config = dict(
    experts_per_token=1,
    router_score='softmax',
    normalize_top_k=False,
    rope_fraction=1.0,
    init_std_o=0.0,
    optimizer='soap_variant',
)
Below are experts of layer 9 (counted from 0) of a mixture-of-experts language model. Rows are named router (the router's row for the expert), gate (a neuron's input weights, with its number), up (a neuron's input weights, with its number) and show model dimensions 0-95. Each number is 50 + 10 x the weight over its row's rms, rounded and kept within 0 to 99.
After each expert's rows: "mostly gets" lists some tokens that are sent to it at least half of the time. This comes from a sample of Wikipedia text that the model never trained on.

# expert 13
router:57 32 51 38 25 42 58 43 32 50 33 59 42 50 69 39 51 53 37 33 58 44 50 57 40 52 54 50 65 52 59 63 56 46 60 51 62 63 46 54 48 65 40 23 62 52 65 48 56 63 48 56 39 81 45 56 65 47 33 45 62 47 45 52 47 48 65 53 43 46 40 52 55 63 45 34 34 38 50 44 58 57 36 60 59 52 52 57 37 44 71 52 41 42 47 43
gate0:61 39 57 51 40 42 48 69 44 50 35 48 46 46 48 53 55 57 44 44 35 43 49 51 40 55 49 48 71 53 62 55 64 55 55 61 51 51 55 58 66 50 40 52 70 51 42 37 44 48 61 37 69 60 50 34 32 50 57 49 45 45 48 49 63 39 35 56 40 52 49 55 60 46 45 57 46 67 56 59 45 56 52 33 50 56 44 65 42 48 56 42 52 64 56 37
up0:50 54 63 46 37 48 41 63 44 43 62 52 38 50 40 52 54 46 31 44 73 25 46 63 55 45 59 46 51 56 71 57 48 55 66 39 53 63 68 48 59 44 51 60 75 55 33 41 55 32 55 42 50 61 47 41 48 53 49 56 48 51 57 51 60 27 56 58 52 67 52 36 60 46 46 52 43 62 50 48 58 36 64 28 52 60 51 64 53 43 52 46 42 46 47 48
gate1:62 50 62 54 42 40 43 51 52 48 50 47 45 39 53 58 53 37 47 56 36 31 42 55 44 54 55 57 67 51 56 46 42 46 76 36 55 49 26 37 48 57 28 68 61 56 63 61 47 40 53 59 63 44 52 40 47 49 44 50 50 45 35 56 66 55 73 59 55 30 48 56 46 64 65 56 47 67 59 47 46 46 56 62 50 57 52 34 47 43 49 36 44 44 63 52
up1:47 60 43 37 54 29 63 35 57 53 47 49 38 48 58 62 46 47 44 58 56 67 51 66 43 52 44 37 42 59 58 58 61 40 50 71 48 55 34 43 45 51 31 55 58 57 69 62 55 47 52 53 54 62 68 54 50 47 39 46 56 51 53 44 51 59 57 51 43 47 52 52 48 39 64 55 41 65 68 38 53 50 57 50 60 51 41 53 50 54 56 49 53 37 59 53
mostly gets: "not ", "his ", "their ", "she ", "they ", "this "

# expert 8
router:49 58 48 58 57 38 55 39 67 51 53 47 46 65 47 41 42 47 54 37 44 52 52 64 55 48 41 40 44 54 40 39 42 38 67 46 41 47 42 44 36 41 26 58 61 56 46 42 71 56 32 48 37 55 61 58 57 59 50 52 57 46 52 33 46 67 49 57 40 49 73 48 42 63 68 62 57 55 53 46 51 62 45 58 43 62 33 23 62 52 47 69 61 51 44 46
gate0:38 23 53 47 42 52 39 49 49 31 78 54 45 65 70 48 51 55 38 40 50 48 55 44 41 56 72 38 63 58 68 43 53 47 52 61 48 33 39 48 48 71 44 48 43 49 35 56 56 41 55 63 60 47 65 17 40 38 43 52 51 50 47 50 44 51 37 44 43 55 58 46 43 53 59 57 54 53 59 48 55 26 53 47 54 49 40 58 54 48 50 62 58 24 44 40
up0:53 70 58 37 55 57 55 42 35 43 35 30 46 48 43 48 60 52 59 54 56 43 32 52 45 55 28 38 60 43 47 43 43 57 34 48 47 50 34 57 50 38 57 62 42 50 60 46 50 44 62 44 44 61 31 59 60 67 59 51 49 33 39 55 49 56 52 40 49 52 47 49 64 49 25 45 57 53 60 52 46 54 44 55 61 37 72 40 42 55 58 44 44 55 39 49
gate1:57 33 37 44 49 47 42 57 41 58 25 64 53 60 48 44 41 44 40 46 50 41 52 29 44 47 66 67 41 37 53 57 42 50 58 60 61 22 73 50 46 57 55 62 50 58 45 45 58 55 40 59 46 55 53 73 18 59 61 36 62 63 53 51 49 47 59 46 59 40 58 41 60 38 51 48 38 64 62 67 38 35 57 67 49 41 56 53 51 59 65 53 54 54 67 60
up1:46 40 61 47 48 45 42 54 43 62 40 41 39 43 67 44 51 52 44 53 40 38 55 34 43 40 57 59 48 33 49 46 48 46 63 57 45 45 62 43 43 41 40 76 47 69 53 47 61 61 57 37 52 47 55 61 38 55 62 57 58 50 50 46 49 29 43 48 59 36 46 55 40 56 61 55 42 42 38 59 57 33 46 60 59 33 71 34 46 66 50 48 37 64 69 53
mostly gets: "them", "dis", "tick", "string", "car", "water"

# expert 7
router:47 34 48 43 47 47 36 52 53 53 51 45 57 58 41 47 64 47 43 49 47 59 40 41 28 39 60 51 57 50 43 43 57 56 50 50 51 57 47 57 51 35 53 44 46 45 44 41 43 45 67 47 56 62 52 56 32 39 41 50 38 66 50 69 62 41 54 62 35 57 66 34 53 26 59 37 66 37 58 46 30 45 37 45 49 49 52 47 52 47 39 59 40 53 61 59
gate0:51 55 27 62 36 50 40 53 52 26 62 57 42 54 52 34 58 39 57 45 44 47 46 28 36 45 52 63 64 70 52 49 51 59 50 49 61 42 37 32 77 52 54 45 46 28 60 51 37 58 70 26 64 40 57 44 51 49 52 56 37 37 55 58 46 37 51 64 44 52 46 41 59 48 56 31 38 55 35 45 48 51 51 60 40 60 53 44 56 45 45 42 49 62 46 55
up0:53 61 42 53 55 53 51 40 53 38 44 57 53 58 52 48 56 56 42 46 40 45 45 45 48 43 45 44 37 48 57 52 58 32 47 55 52 48 64 51 51 47 50 47 70 49 58 47 37 54 47 65 43 36 48 49 62 60 45 58 60 49 52 40 45 31 79 52 64 42 50 40 61 61 50 68 37 45 65 36 39 35 67 54 56 39 39 71 48 38 57 64 42 44 45 37
gate1:51 62 34 36 59 63 44 55 51 69 54 39 56 53 45 46 48 51 49 72 59 52 54 53 39 45 45 54 46 66 42 51 52 45 43 51 51 50 33 55 52 48 44 49 50 61 47 47 56 29 62 46 34 42 55 49 39 45 58 31 61 54 33 61 46 42 45 68 58 57 57 62 50 52 55 47 27 31 56 46 44 46 69 43 59 53 31 36 44 52 44 37 38 65 42 57
up1:49 46 51 61 51 46 34 52 55 42 43 50 52 40 73 31 52 37 40 54 49 58 49 49 52 64 32 37 46 64 44 53 34 51 37 48 50 64 42 43 66 55 47 48 49 46 34 50 62 45 50 56 41 47 29 56 46 51 36 45 50 51 30 35 49 63 68 52 50 43 42 47 46 39 63 40 55 57 51 48 54 31 48 49 52 51 43 61 50 50 48 53 48 63 40 46
mostly gets: "In ", "May ", "November ", "January ", "July ", "December "

# expert 14
router:46 43 45 59 54 41 45 43 55 70 61 58 50 36 57 40 55 36 39 70 58 56 49 45 43 51 43 56 41 37 44 58 60 40 58 53 40 57 45 30 54 63 47 58 63 56 67 53 66 59 24 58 55 49 62 40 61 47 55 30 40 50 58 49 35 65 48 55 45 53 41 50 54 55 63 49 45 64 38 64 60 52 40 38 61 41 46 52 58 26 45 46 42 30 68 52
gate0:51 51 57 50 47 41 56 45 46 46 60 66 49 51 32 43 60 53 53 41 40 56 64 54 37 30 19 51 50 33 42 48 61 68 50 64 45 44 50 32 67 65 61 48 33 41 60 59 41 42 36 50 61 48 45 63 59 50 56 50 60 51 67 36 47 65 47 63 44 41 51 43 44 53 62 39 44 46 63 55 55 58 31 41 45 52 65 45 47 62 49 52 51 50 42 52
up0:42 43 55 40 25 51 55 41 58 34 56 52 69 49 55 42 49 39 56 49 48 47 53 57 53 43 29 58 47 61 39 60 53 74 51 54 43 46 51 63 60 77 46 51 34 39 65 60 56 38 46 57 53 66 39 59 52 62 53 47 70 66 38 39 32 63 49 29 63 52 38 52 55 42 62 37 42 57 51 54 55 45 42 40 43 61 36 29 60 59 73 49 52 52 50 50
gate1:59 57 56 58 41 55 55 63 61 44 42 54 51 65 50 64 31 34 49 38 47 40 65 42 71 41 33 48 21 61 43 70 37 38 60 59 44 25 45 29 50 77 47 60 51 54 58 61 57 39 56 59 51 52 27 46 47 44 55 58 37 40 58 57 58 62 51 44 48 51 57 26 61 44 44 51 52 45 51 51 73 64 63 57 53 48 51 27 73 52 59 38 48 46 45 28
up1:47 44 38 49 47 42 43 57 43 39 60 40 29 72 43 52 44 40 43 44 50 74 47 65 52 48 60 61 57 47 46 41 56 53 49 58 55 35 56 48 52 44 52 48 56 58 41 49 70 62 28 42 50 53 41 45 52 58 47 41 46 50 49 41 56 49 45 43 24 55 29 59 59 57 56 62 39 49 52 25 52 54 40 57 42 40 38 50 42 32 61 42 44 45 59 50
mostly gets: "Candidate ", "Win ", "(\"", "Loss ", "Sheet ", "ESP "

# expert 0
router:46 49 49 45 67 45 44 65 44 45 71 28 43 36 45 53 50 40 48 47 68 30 75 36 44 50 53 69 63 47 70 67 54 41 49 47 30 43 58 52 56 43 65 48 45 57 55 57 41 45 67 54 77 42 51 73 42 42 50 57 40 45 38 42 33 53 47 53 52 67 54 50 46 49 55 55 51 46 63 39 52 41 49 52 73 50 41 60 46 54 53 46 23 62 47 43
gate0:55 56 55 46 56 54 61 65 49 57 51 46 55 59 46 55 50 45 54 49 46 56 52 45 57 61 48 46 37 42 67 56 44 20 53 38 47 52 43 43 47 41 61 43 48 61 47 54 61 44 43 43 56 43 47 55 44 56 49 47 39 31 31 47 41 49 62 48 51 37 34 32 63 52 38 46 44 78 33 67 47 53 55 56 51 56 54 53 67 69 50 32 41 56 59 28
up0:61 56 61 55 49 55 57 58 49 65 46 47 56 52 51 58 54 49 43 44 42 54 54 40 71 52 50 35 51 49 61 39 57 31 52 54 51 36 53 29 59 43 46 40 54 36 39 61 52 39 40 43 54 43 58 48 42 30 41 50 47 74 34 39 34 38 54 46 47 43 59 62 63 63 46 50 36 64 66 64 56 57 50 55 44 54 54 52 65 63 62 48 53 56 38 40
gate1:58 44 49 54 60 44 42 63 51 57 41 42 54 52 81 59 39 38 43 43 49 32 51 50 44 54 48 46 58 46 40 56 52 60 55 53 52 43 45 47 57 65 45 54 41 47 45 41 39 48 83 62 48 64 44 58 51 50 63 56 35 49 53 75 55 45 52 63 57 41 60 57 36 42 52 68 43 49 51 65 44 48 51 62 62 56 31 30 72 45 44 44 41 34 44 15
up1:42 57 64 37 50 51 64 54 48 55 42 35 54 57 62 35 35 42 39 38 57 59 53 44 44 41 59 35 51 55 48 39 45 53 63 46 52 57 56 42 44 70 36 40 31 64 53 53 58 57 43 56 49 43 28 52 50 44 70 48 54 45 59 63 37 70 54 47 47 62 48 49 61 46 43 62 53 56 44 49 51 44 59 53 34 58 44 52 67 52 29 40 41 54 42 55
mostly gets: "California", "politician", "Mississippi", "York ", "Missouri", "Texas "

# expert 3
router:36 43 43 55 55 55 41 37 35 52 51 59 36 42 54 62 46 56 69 55 52 48 51 36 53 38 39 45 54 59 42 60 45 82 42 56 62 30 42 42 64 43 61 57 22 51 39 75 57 47 44 46 51 32 60 49 55 48 47 46 41 43 39 53 63 59 50 59 43 50 55 57 34 36 56 39 57 38 41 46 62 53 36 50 61 39 61 28 39 62 54 52 56 49 61 46
gate0:58 42 67 57 63 53 36 55 56 45 67 41 51 55 41 34 65 38 51 63 47 64 48 82 72 56 51 64 46 49 48 46 45 56 41 48 30 31 53 56 41 54 40 37 42 42 66 56 50 52 63 46 41 55 46 73 46 44 59 48 36 50 42 54 52 55 41 30 57 61 58 49 39 43 50 65 38 41 43 48 48 64 33 48 57 35 62 57 54 47 54 46 57 43 44 32
up0:57 49 50 56 77 25 47 44 71 70 55 46 57 46 38 53 64 39 58 56 46 68 46 76 57 65 49 66 53 58 57 56 38 57 50 53 32 48 60 53 42 49 58 44 49 54 63 55 40 60 70 55 53 47 48 61 41 47 39 44 40 58 33 44 45 42 50 37 49 54 55 51 42 60 62 48 31 52 46 53 50 45 42 44 40 43 55 45 49 35 46 34 56 37 37 47
gate1:79 57 50 28 48 57 54 56 58 48 69 59 44 44 59 62 42 55 46 53 48 59 66 52 54 45 39 39 51 44 44 34 39 60 62 45 47 55 53 47 67 30 36 48 48 52 59 60 58 35 51 54 55 58 40 46 56 33 62 54 51 54 57 58 67 53 57 61 57 51 49 55 43 66 45 50 59 64 39 36 42 65 54 65 48 58 54 46 58 58 62 53 41 60 47 40
up1:45 55 37 71 53 43 44 47 52 50 38 47 61 50 39 36 59 61 51 69 55 40 40 50 68 37 57 67 49 61 32 48 51 31 44 39 60 39 70 51 45 61 49 61 59 53 56 33 48 68 49 46 49 45 63 52 42 58 54 47 50 47 44 40 24 41 46 38 36 50 70 51 52 32 42 37 51 67 65 59 59 37 39 41 43 31 50 34 50 39 49 46 53 43 67 58
mostly gets: "—; ", "atus ", "Guz", "Burns ", "', ", "Johnson "

# expert 15
router:76 39 52 46 51 65 60 53 60 50 58 46 49 58 54 60 36 68 59 62 36 72 35 38 55 50 50 60 35 50 54 34 48 51 60 35 49 58 73 63 37 69 63 68 29 36 40 51 24 72 52 49 64 61 38 29 34 57 66 61 70 52 50 60 50 46 39 29 53 41 43 65 45 41 39 50 47 57 43 40 40 49 79 41 45 52 47 44 57 47 54 51 71 41 49 61
gate0:60 67 51 45 47 52 35 73 38 54 43 50 41 43 51 51 48 76 44 43 41 48 46 44 41 52 55 56 60 58 35 43 59 58 44 59 43 29 46 60 60 41 64 49 57 47 57 30 55 54 42 41 49 60 52 47 44 49 62 58 59 46 56 56 73 83 69 55 50 54 33 41 45 48 56 57 45 67 57 53 55 63 50 37 72 49 42 64 54 58 81 42 40 62 52 46
up0:54 58 55 52 55 61 49 45 61 66 55 54 49 41 36 55 64 48 35 43 43 67 47 34 58 49 47 50 38 57 49 58 55 47 55 34 49 75 55 59 63 60 56 36 56 43 37 72 51 68 51 38 54 47 49 55 51 68 50 37 57 43 54 60 50 58 35 75 48 63 60 55 57 40 53 39 36 50 42 44 50 51 63 35 36 47 49 45 47 56 47 57 61 38 28 57
gate1:48 50 52 53 48 32 58 59 52 40 57 36 44 38 54 46 50 51 41 47 62 56 61 41 43 62 54 34 37 60 43 41 31 48 21 49 72 48 71 50 51 40 55 53 60 59 59 35 50 55 45 60 54 57 40 49 41 56 37 57 50 57 47 42 54 60 57 41 24 24 62 52 52 22 37 55 41 32 62 45 47 37 41 44 35 44 58 56 42 68 63 51 51 71 33 47
up1:63 47 54 43 50 64 49 30 59 53 50 55 55 55 59 44 57 37 52 47 45 42 40 62 48 40 43 50 59 66 34 48 68 62 50 53 35 46 32 58 58 58 62 39 52 53 48 73 55 51 62 60 30 43 52 50 61 70 64 54 53 54 73 45 41 53 45 72 67 78 41 57 38 69 37 46 47 59 46 64 57 58 59 60 47 63 52 49 65 45 44 46 42 51 48 50
mostly gets: "during ", "between ", "for ", "including ", "against ", "into "

# expert 9
router:38 62 37 35 48 44 40 53 58 64 44 35 57 37 52 52 46 66 54 58 36 41 61 72 56 52 50 39 49 51 34 76 57 45 40 46 46 55 34 52 65 48 37 59 52 31 50 44 36 46 40 45 45 51 52 56 61 40 58 46 49 43 52 51 46 31 57 70 67 55 43 37 56 65 41 57 60 60 57 68 59 41 51 50 33 49 55 56 44 73 32 52 44 61 55 51
gate0:48 48 39 41 50 52 57 31 41 51 41 59 44 54 44 37 42 45 50 61 66 28 53 66 34 51 62 32 48 58 64 55 38 35 43 55 47 55 54 56 43 41 40 59 60 46 65 57 54 43 71 45 66 56 61 61 58 31 53 45 52 69 37 68 53 65 44 53 55 57 67 47 31 38 53 58 62 57 50 53 71 54 45 35 51 57 43 46 74 47 57 54 49 48 38 43
up0:43 46 53 63 46 74 44 46 67 49 48 51 37 41 61 40 73 42 49 32 28 66 52 31 56 63 49 54 48 51 50 39 62 48 68 53 54 46 34 51 52 41 39 32 56 64 47 51 50 56 36 43 43 44 58 61 57 59 41 57 41 35 55 38 47 43 48 51 39 53 25 50 40 73 61 44 51 42 49 47 40 43 45 42 63 53 61 46 34 58 52 46 45 42 54 48
gate1:51 58 63 51 64 41 61 65 55 54 52 43 55 46 45 66 58 59 55 66 41 55 53 49 49 59 59 45 50 39 49 21 52 42 64 56 67 60 40 63 40 28 38 45 34 55 47 40 62 52 39 54 69 46 64 42 57 58 58 42 50 36 49 57 46 44 55 49 29 76 55 51 65 59 35 50 33 48 63 49 48 48 54 61 56 48 46 69 42 43 58 63 31 37 45 37
up1:62 64 49 52 52 39 52 42 53 52 54 53 46 59 57 66 61 55 58 55 50 58 51 42 47 70 50 35 45 46 26 24 50 43 46 73 70 56 49 39 35 38 39 42 35 47 63 54 73 69 10 43 56 36 62 43 57 55 55 31 62 50 42 66 45 46 41 39 40 62 53 39 51 59 42 32 49 44 50 51 36 48 39 56 64 50 38 53 46 69 33 56 43 29 38 47
mostly gets: ",", "located ", "north ", "Avenue ", "SR ", "Creek "

# expert 6
router:48 42 61 56 56 46 36 31 47 59 56 70 58 47 41 39 62 40 62 49 61 40 44 45 44 44 44 37 43 59 65 59 43 65 41 47 61 52 61 26 65 59 39 41 61 36 50 51 51 37 60 59 37 40 30 54 56 59 30 55 41 54 59 38 74 72 34 41 72 50 51 59 55 58 40 57 48 61 43 59 51 46 53 58 44 41 50 62 61 46 38 53 52 67 35 45
gate0:46 53 53 45 53 53 50 39 56 51 33 49 59 39 64 48 42 56 63 54 36 61 36 46 58 58 70 63 50 50 31 40 26 46 48 40 35 53 51 67 59 46 27 53 35 52 51 63 57 41 44 72 52 56 39 56 75 45 51 46 54 58 57 52 45 72 53 54 79 56 38 58 42 52 41 63 43 49 47 63 53 42 40 51 46 50 48 52 54 49 42 68 45 41 69 54
up0:43 45 41 49 61 64 59 49 54 43 56 44 53 45 43 47 53 61 54 55 57 38 41 36 48 49 64 51 49 51 33 53 46 57 41 47 32 53 52 64 54 44 50 51 45 48 41 67 50 28 43 35 34 41 51 49 60 56 64 43 45 55 43 42 44 44 50 39 55 52 46 58 60 44 46 46 60 52 49 69 46 36 39 64 44 61 49 45 43 56 54 56 55 55 41 52
gate1:58 38 58 53 53 43 45 38 40 48 58 55 45 82 59 45 60 52 53 57 39 50 47 47 44 32 35 46 63 40 62 48 40 40 63 47 39 51 59 55 45 53 38 88 54 60 70 67 40 37 43 55 39 55 70 61 50 57 35 51 66 59 64 49 52 56 67 38 49 46 42 47 59 51 56 57 35 51 48 48 63 47 61 54 52 38 51 53 67 44 64 59 68 58 49 60
up1:62 36 51 44 64 52 39 42 44 50 51 31 30 58 53 76 27 42 51 44 61 39 46 55 48 58 54 64 48 50 56 45 69 46 24 49 49 35 57 51 65 66 68 23 43 42 46 44 52 59 45 51 46 53 43 67 48 60 54 60 58 49 54 49 43 61 29 55 55 39 59 52 52 51 46 43 32 46 45 62 44 48 38 45 64 67 51 47 39 43 60 33 39 55 43 43
mostly gets: "–", "Animalia", "UEFA ", "career", "until ", "century"

# expert 12
router:55 49 61 50 60 42 49 65 45 46 37 42 55 53 49 56 47 61 35 43 47 52 58 51 60 56 63 59 56 44 41 37 59 56 50 56 45 38 25 69 47 38 30 79 55 57 45 46 49 38 54 32 47 49 48 70 58 51 55 55 33 46 42 56 62 48 48 50 44 42 54 55 44 52 64 47 57 52 51 48 45 55 46 56 43 69 66 63 42 44 42 47 42 44 53 45
gate0:40 53 61 52 59 36 49 60 54 62 56 50 61 36 35 45 50 51 47 39 56 40 36 76 44 57 60 46 60 46 30 53 61 40 53 47 60 52 40 53 47 56 30 51 60 35 59 45 57 37 46 32 45 51 32 53 45 64 62 51 46 66 57 58 52 37 51 39 36 37 54 41 51 48 43 54 42 52 57 36 42 38 62 38 52 66 45 71 28 46 47 45 52 52 59 56
up0:44 64 52 45 46 48 46 61 47 61 51 49 55 46 50 38 59 58 52 43 61 44 35 43 44 64 48 40 53 43 40 70 43 47 59 51 45 52 36 49 67 54 52 57 52 48 57 53 57 37 60 44 39 53 36 44 42 60 39 56 43 69 46 47 34 41 54 48 60 40 48 26 61 46 52 62 38 48 75 42 67 40 65 44 57 49 51 59 43 29 63 44 56 51 50 66
gate1:60 62 60 41 36 56 38 55 49 38 65 37 56 57 61 45 44 43 39 47 58 74 49 38 48 37 54 29 55 57 63 58 48 36 45 47 60 50 48 54 59 77 49 33 47 35 56 68 68 48 59 50 50 46 62 47 56 41 54 49 42 41 53 55 53 57 42 31 57 48 71 30 41 45 59 54 49 53 55 53 59 34 67 56 55 40 51 45 52 47 46 41 53 44 56 45
up1:51 48 35 63 45 39 41 53 56 41 44 54 47 45 44 51 46 41 47 56 43 18 42 59 46 57 49 54 54 47 47 49 66 64 78 52 64 32 48 56 48 45 48 56 45 54 56 52 37 59 42 48 41 44 44 49 57 52 59 47 48 52 50 26 39 54 54 49 47 69 34 60 64 40 64 53 59 41 43 55 22 45 47 31 65 64 48 44 47 60 53 41 58 53 47 53
mostly gets: "Co", "Jean", "Sch", "Saint", "Al", "Mont"

# expert 1
router:70 64 47 41 50 56 54 56 34 49 47 42 41 32 53 49 45 44 34 51 50 31 52 58 71 62 40 66 46 38 67 51 56 62 38 61 47 50 45 39 51 46 37 47 70 48 55 43 53 37 66 51 50 38 43 26 56 55 42 48 58 55 73 52 61 41 55 64 48 37 42 55 53 38 37 47 36 35 54 63 65 68 53 58 61 52 69 56 54 55 51 52 60 54 43 35
gate0:50 48 45 58 61 47 56 49 44 43 45 48 35 56 41 49 64 41 58 56 40 54 50 46 77 67 57 50 47 75 40 55 50 39 67 57 61 49 57 47 59 43 68 35 44 34 50 56 46 37 47 54 66 61 54 45 44 43 49 45 41 49 37 65 49 50 60 51 43 55 65 44 50 35 48 60 62 54 36 48 35 57 38 65 56 57 47 55 47 44 35 43 44 52 48 57
up0:33 52 48 47 51 40 42 48 69 56 39 42 44 48 59 50 39 55 64 65 58 49 51 34 42 38 47 53 50 56 59 56 57 53 61 45 47 54 60 49 50 49 32 55 37 52 37 51 61 46 53 56 58 47 30 54 50 48 54 45 36 58 35 60 60 53 53 67 48 60 66 57 46 61 41 68 46 51 51 59 58 59 51 43 64 35 57 42 40 36 53 48 63 65 79 58
gate1:58 57 15 47 53 47 44 52 63 61 58 52 27 68 47 49 63 48 41 73 47 60 51 60 56 41 51 46 54 54 64 57 42 40 43 45 63 41 66 37 55 58 61 61 49 55 47 58 36 46 41 57 53 45 53 36 44 60 47 39 43 37 44 47 52 52 50 52 43 57 47 63 54 55 33 54 41 44 54 44 30 52 50 43 57 44 44 56 50 44 52 51 51 48 49 54
up1:56 39 66 47 25 41 53 69 47 58 32 48 49 39 71 37 50 53 54 64 22 36 54 39 38 47 53 56 22 53 56 52 60 54 39 59 50 52 43 53 43 49 47 52 52 46 39 46 55 48 81 48 39 58 50 55 45 52 49 54 65 42 50 38 46 53 52 35 42 33 63 67 64 40 44 56 45 42 50 42 51 38 65 57 57 46 49 53 50 56 42 61 59 49 66 44
mostly gets: ").", "\".", "Mc", ".\"", "’", "'"

# expert 11
router:36 59 43 55 59 61 58 44 49 41 54 69 64 50 49 66 70 46 46 57 58 46 40 78 50 46 40 63 36 57 34 43 55 54 42 60 42 47 56 46 51 44 46 47 60 50 49 32 55 58 46 53 40 46 55 50 60 54 36 55 46 47 48 44 43 45 61 38 48 49 40 62 68 48 38 54 42 57 55 62 46 47 41 54 40 43 34 53 44 53 61 45 46 81 47 68
gate0:41 46 43 58 57 59 40 47 53 32 35 70 66 43 55 46 63 49 48 55 38 50 48 56 31 46 49 51 44 40 56 46 56 39 56 51 35 42 57 53 29 55 55 30 44 49 50 64 49 49 64 59 52 32 53 46 52 37 60 43 45 48 29 43 33 45 37 52 46 45 60 59 52 50 51 50 47 54 42 48 52 42 52 24 61 54 43 35 48 74 53 51 54 55 39 41
up0:48 49 51 56 53 56 34 54 42 36 51 48 59 49 45 35 71 48 41 60 51 58 37 51 41 41 52 29 33 46 55 64 49 46 62 58 56 54 57 50 57 49 54 43 36 30 50 49 29 54 47 73 44 39 44 28 58 71 59 38 51 57 54 39 49 46 35 48 60 45 67 52 32 46 36 61 50 52 53 71 38 26 49 56 37 49 39 26 54 58 43 47 49 31 41 56
gate1:41 50 42 47 66 41 56 58 57 60 57 54 53 63 57 68 32 74 29 43 52 64 40 59 56 50 44 58 45 52 70 62 45 58 41 54 54 39 62 39 40 53 53 42 52 51 54 61 60 41 44 54 57 51 53 43 52 32 59 57 63 42 53 36 50 46 46 38 54 52 55 61 51 77 28 48 63 66 47 63 54 52 56 55 61 56 53 68 39 57 56 43 50 58 73 55
up1:47 55 46 51 41 38 54 55 63 61 50 53 54 65 49 52 56 41 58 23 60 16 66 38 28 55 54 48 40 28 20 63 51 49 52 44 51 48 50 63 58 54 73 47 58 63 56 54 52 61 37 64 34 48 46 51 57 50 61 55 56 53 38 62 52 40 57 49 51 59 47 67 50 45 61 53 48 62 52 37 56 37 37 41 50 49 49 41 51 42 54 45 44 65 59 50
mostly gets: "ō", "iy", "ı", "Sz", "ș", "ан"

# expert 5
router:38 61 68 44 44 52 57 41 52 63 34 50 47 76 50 47 32 51 82 47 61 54 55 35 41 59 57 42 60 61 39 36 37 54 38 46 60 60 50 67 52 57 65 38 45 80 41 66 47 50 46 49 48 45 59 51 36 55 49 40 51 60 37 48 45 41 66 38 66 35 65 43 44 41 47 49 59 42 52 47 54 22 52 48 52 46 53 49 39 47 57 61 53 47 60 42
gate0:51 57 47 38 36 50 63 42 59 51 48 56 61 71 61 41 44 48 52 55 60 58 43 48 54 70 53 51 67 49 70 67 30 51 44 37 61 39 42 47 58 53 62 73 31 51 45 41 44 54 32 53 47 57 56 56 62 46 42 41 51 56 56 60 43 41 59 42 46 51 62 53 57 51 56 48 53 41 49 45 77 55 47 41 34 54 30 35 57 48 55 33 43 54 60 51
up0:36 44 49 63 71 46 47 41 53 47 37 20 36 41 41 43 55 52 60 47 64 41 63 61 35 27 45 53 36 43 38 37 24 40 62 63 52 47 39 47 39 43 22 61 45 60 52 47 46 33 60 42 46 50 38 55 37 60 48 66 46 45 38 50 49 55 51 49 55 46 50 59 18 49 47 44 55 65 48 61 51 43 58 57 50 45 46 48 60 41 53 70 46 57 37 52
gate1:45 41 34 62 60 52 58 63 43 68 47 51 53 38 57 50 47 47 42 34 49 37 39 60 30 47 61 43 38 46 65 54 44 53 45 58 53 48 55 54 45 49 49 41 51 51 48 44 49 53 34 67 53 44 46 50 64 54 41 71 48 40 58 47 71 47 55 48 56 47 52 60 70 56 34 60 51 46 57 22 50 38 69 34 69 50 52 46 42 37 58 66 53 25 48 72
up1:41 49 41 53 35 54 37 69 52 58 44 60 57 47 51 44 36 33 55 50 45 63 45 52 27 47 55 35 60 50 56 39 43 59 64 52 49 47 23 62 41 40 47 66 53 49 48 65 41 52 59 45 48 40 60 44 55 35 48 61 51 51 34 57 50 40 74 53 42 66 65 37 60 48 55 43 42 46 67 39 43 37 38 36 61 30 53 59 65 52 43 59 33 23 56 45
mostly gets: "when ", "years ", "- ", "because ", "While ", "=== "

# expert 4
router:43 62 30 52 51 46 64 55 47 58 45 56 50 50 38 50 64 34 47 48 27 56 57 53 40 51 53 30 47 58 41 50 47 32 35 51 49 30 60 45 40 46 46 38 41 41 64 42 54 49 43 59 37 44 64 45 58 55 60 37 42 69 67 49 59 60 49 58 32 58 53 51 46 47 50 63 53 50 58 39 46 40 42 35 52 42 37 52 56 46 61 50 50 31 33 43
gate0:59 41 47 57 36 40 54 71 48 62 62 44 54 51 45 55 45 47 54 54 38 34 61 56 37 58 47 55 35 48 46 55 70 47 46 58 43 54 50 42 51 48 60 33 42 61 51 56 29 37 44 59 48 44 56 67 59 65 44 74 45 28 21 49 43 52 42 59 59 60 50 58 53 41 70 41 53 55 64 37 45 59 47 59 24 56 38 44 76 52 46 47 51 54 57 39
up0:55 60 62 54 55 43 43 43 39 53 30 40 52 52 51 44 48 73 42 39 54 46 47 44 62 59 25 38 45 50 48 48 43 59 62 51 55 57 34 43 50 53 55 70 59 53 36 34 52 43 64 59 52 60 61 34 45 57 43 48 50 59 50 51 48 31 45 36 47 44 39 63 51 46 38 52 40 46 26 50 51 62 52 70 78 41 52 57 63 34 40 43 50 39 43 42
gate1:50 50 41 49 28 58 45 55 43 51 68 41 30 47 39 61 32 44 65 57 48 46 43 51 67 43 39 53 57 51 48 43 65 55 42 36 38 57 44 62 38 52 54 35 52 31 32 51 64 61 45 30 54 50 47 58 60 46 47 62 62 51 57 48 54 57 48 53 64 52 66 53 49 39 45 36 39 47 49 35 65 46 42 41 54 46 52 49 54 54 59 60 36 35 43 52
up1:41 56 43 33 45 57 46 44 49 43 57 56 65 50 23 48 38 36 52 54 44 42 32 57 53 54 43 54 58 53 36 45 44 50 47 30 43 35 53 56 37 68 40 36 52 35 60 56 60 56 40 46 58 51 47 48 69 42 56 52 53 49 45 43 61 65 50 51 53 41 40 62 54 48 52 48 58 67 31 39 65 42 44 46 41 58 44 51 54 77 58 65 50 51 36 52
mostly gets: "Coordinates", "|---|---|---|---|---|", "|---|---|---|---|---|---|", "Clade", "Country", "Phylum"